Below are experts of layer 6 (counted from 0) of a mixture-of-experts language model. Rows are named router (the router's row for the expert) and show model dimensions 0-63. Each number is 500 + 50 x the weight over its row's rms, rounded and kept within 0 to 999. Numbers have three digits each.
After each expert's rows: a language model's description of what the expert responds to. This comes from a sample of Wikipedia text that the model never trained on.

# expert 55
router:457519517441499592546526612496504502475414426487494481472575483496431411575520538347478521461430493423477433462393493525479423663485532489517481477516472516459572465460442505486483538517536549
What it handles: Mid-word fragments, arm. Short pieces inside words or names, especially arm in armored and armies, ap in Klapisch and laps, ro.

# expert 15
router:536517420479390443483529619495416462490526516551534450457475501519401367618636480462431519539548499486436463509398498595488387449534525511466492441539535550543509526444499467514582491475499471
What it handles: Word-initial fragments, line breaks. Word-start pieces such as bo, Be, Te, soci, comb, plus c in ".com" names and line breaks inside table rows.

# expert 14
router:499500522485626520572476562598517437584514514466481521529487547485548458491393529548536538549453512493449472508392475434541541387543504556390553495486486590430593463436487550510480428542512471
What it handles: Short inner word pieces. Short middle pieces of split words and names, often followed by er or en, such as m-om-ent, sum-mary, gymn-as-tics.

# expert 51
router:493521507555404404467490561424593451494537521445424509416512496496495402528387536553516482511488486495622544503470468440501492475519471517595394466557483497457468422455462541467522517504488487
What it handles: Name and title heads. First words of institutional and sports names, such as United, World, League, North, Grand, plus pieces like arch, offic, semi.

# expert 3
router:508506459563466511460604552454595429525518587527522512473526507452496514486477505485443510514546460476523489501586496442535484495530456500489402461489535395545586571590493413530504479461512495
What it handles: Opening parentheses, tables. Opening parentheses before dates, ages and numbers, mostly in tables and biographies, as in (born 1954), (aged 63), (1979).

# expert 20
router:500490504459567545361575546475411560539416481559455582486527501521562413469500513515496541489415490518465499528587377542622477425510460478463485503472509525570450513442545407464519548535532522
What it handles: List bullets and headers. Dash bullets starting lines in infobox and list entries, plus place-name first words like New, San, Saint, Los.

# expert 12
router:472508438438459440546601468451492542353432530425465478496408414506472504491490510526462535528425482490467500488495516589434381431500522581542487370476586498486486480387481513632452566579517399
What it handles: Mid-name consonant pieces. Word-internal pieces, often v or consonant clusters, inside proper names and rarer words, such as Gal-v-ão, Cor-v-inus, super-vised.

# expert 19
router:556635524494394493504593537585472509412536426472442518436566434538451559536588505498505535497516511531510567528575480523426425417535463535581479576574567566451497498570573493521605528483507483
What it handles: Word-initial consonant stems. Opening pieces of longer words after articles or verbs, such as cont of contaminate, adv of adverse, dec of decorations, tr.

# expert 11
router:475574486547508487428398505519491525487508475481484506499440409484512515444383517529515445448577476462435675503525438505574544434505468516507471508418503521575550500607518522437425526473518381
What it handles: Indefinite articles, determiners. Indefinite articles and similar determiners before a noun phrase, such as a, an, another, several, any, plus cell separators in election and review tables.

# expert 5
router:502421530493499562394489468412502469537526527525526543474465478544534560426513524503497512430600495546410528516521555550504594498496542553424427497581449475422367478501487466421519507462469521
What it handles: Prepositions and infinitive to. Prepositions and the infinitive marker after verbs or sentence-initially, such as to, on, from, in, into, until, during, often before dates.

# expert 53
router:592474479465521623501500395464531439593404412502491582410502508494486523553644544503463479526526503544524578477400523447475530542468512547543536508508560542546583503430437505514491566486497417
What it handles: Syllable pieces in names. Word-start syllables of names and unfamiliar words, such as th, ab, Gen, oph, Ph, Bl, in names like Gen(e), S-oph(ie), Ph(il).

# expert 30
router:481466501470504588556406568407420464383508509485511475498533542506552518512451527416503548468483512464493615501402515505527496509522479520400500633469520449595554561480447423503497540454534597
What it handles: Table numbers and headers. Numbers, blank cells and column headers inside sports and election tables, such as Votes, Win, Rank, 61, 81.

# expert 25
router:542599491485502456515446461515493532453468517508489504523342406489521506543475486570528509531477475574472522507546508469456585427582508553533451446395527590575499518372499547480423503461497504
What it handles: Non-Latin bytes, foreign names. Lead bytes of accented, Chinese, Japanese, Cyrillic and Arabic characters, plus opening pieces of foreign names such as Kaz, Kur, Tel Aviv.

# expert 17
router:434471433503468485494432542484455421498504523509435482387514460537474454546530527435520605462540531464575500475442521507492364564506477464484566447518423422457659498461473507430510541568502446
What it handles: Word stems before suffixes. Word stems or middle pieces inside longer common words, awaiting a suffix, such as form(ula), prac-tic(e), func-tion(ality), compil-ation, music, design.

# expert 38
router:542549586523494544517411510490534514625557509489416452478602405475499472480452527412474553556473534510547471498487547509434402514465523467459546505484521478524549556484416567491509512560481481
What it handles: Inner word fragments. Middle pieces of words and names, often Latinate roots, such as super-vis-ion, ass-oci-ated, lim-o, Hon-est.

# expert 59
router:546382483530452509465474475539513434540514432530504490535467416518469549486533582532452400460360472513427535527484457543463422436464518529526528563505540534531434520530561525638529517528478429
What it handles: Initial consonant clusters. Initial consonant letters or clusters of a lowercase word or name after articles, such as sl(avery), sl(ain), St(retch), sn(ow), d(ated), H.

# expert 48
router:408471523553494543498528490548602496536519423501492533484511380467536536463497403372525534512514531533484526524536451429439502460471440511518590501574576519473473547417501500559513460598537463
What it handles: Word-start stems. Early pieces of ordinary words after a first letter, such as M-ess-enger, gli-d-ers, man-nerisms, vill-age, friend.

# expert 31
router:432650545487432600527505516386561613397574562512447519527488584509419549438446531497571475502458531453513535468538473538580475507571471487567591443547439595484461462524492493475558486618485493
What it handles: Person role nouns. Word endings and nouns naming a person's role or nationality, such as attorney, engineer, President, director, feminist, American.

# expert 28
router:480558569534413419499541515520520460426640511476455472474556510505550530552536472345461499515616515511524458515507475489511451516519514494411483579520478451444497513506398526562589520504510581
What it handles: Verb and noun stems. Word stems that take -ing, -ed, or -es endings, such as giv(es), develop(ments), produc, vot, consist(ently), contribu.

# expert 56
router:464434521557520465509443509493508479492548495480524476434472470478501510523479488475510494536515491477559365447568464538579415594448471434448485588480456508499476578377449511494516500457513481
What it handles: Name endings and inner letters. Pieces inside or ending proper names, often Finnish or Romance names and places, such as Ly-t-ton, An-t-ti, Cap-it-oline, Dav-is.

# expert 35
router:445430507526454443539596588566485454528549484557552455440574550509426544532499467501372485507564489562506524479553519672491386485522495612510523503515521474537510469394453498592478454572506422
What it handles: Word-initial consonant pieces. Short word-start pieces like w, f, se, co, he, often opening the second part of a compound or a foreign name, such as glass-w(are), f(ossil), firm-w(are).

# expert 61
router:530537540510441474522602409494531478486426535576502524444500446499456433435385404471495499506428460477508487520651462394483520448630520505422512448453512451531539537589451490488480493474504486
What it handles: Table bars and math symbols. Pipe separators between numeric table cells, plus LaTeX and markup symbols such as ^{, _{, \, $, semicolons.

# expert 40
router:496580531541520416539478536503520400427533548558492523471421481502459457545585498430492435498495506515439545447459475523475537458578489480526441466521512472539553475565428535370530529501513610
What it handles: Mid-word fragments before -tion. Interior syllables inside longer words, often after con, pro or re and before t or tion, such as ec in Protection, sec, mon, struc.

# expert 2
router:460363497549511496460550641469498481515539467478425549506504497515545558515512616496426523444563490547445389582474488457568516509475470518435542493535451508563515540488469479477433515470485631
What it handles: Month names in dates. Month names and the digits and commas of full dates, often in episode or release tables, such as February 6, 2016.

# expert 16
router:482439586519426581559512482409495461438592515489465467550515559511491494411396551495529462571551542443563624461574587564513519432449543512554508479422492586477593520472525407564531485523489575
What it handles: Name-final pieces in tables. Final pieces of personal names and club names in sports or election tables before a pipe, such as Rosenbor-g, Tsuyosh-i, Hutch-inson.

# expert 34
router:551511499524460413484594454590511586493472441490509507484479550453568580440482577504548535541518517492550522523551513464481470559538498527505437538511547483464573512580512435499542436507478540
What it handles: Table pipes and years. Pipe separators between numbers in statistics tables, first digits of years in birth dates, and the period in No.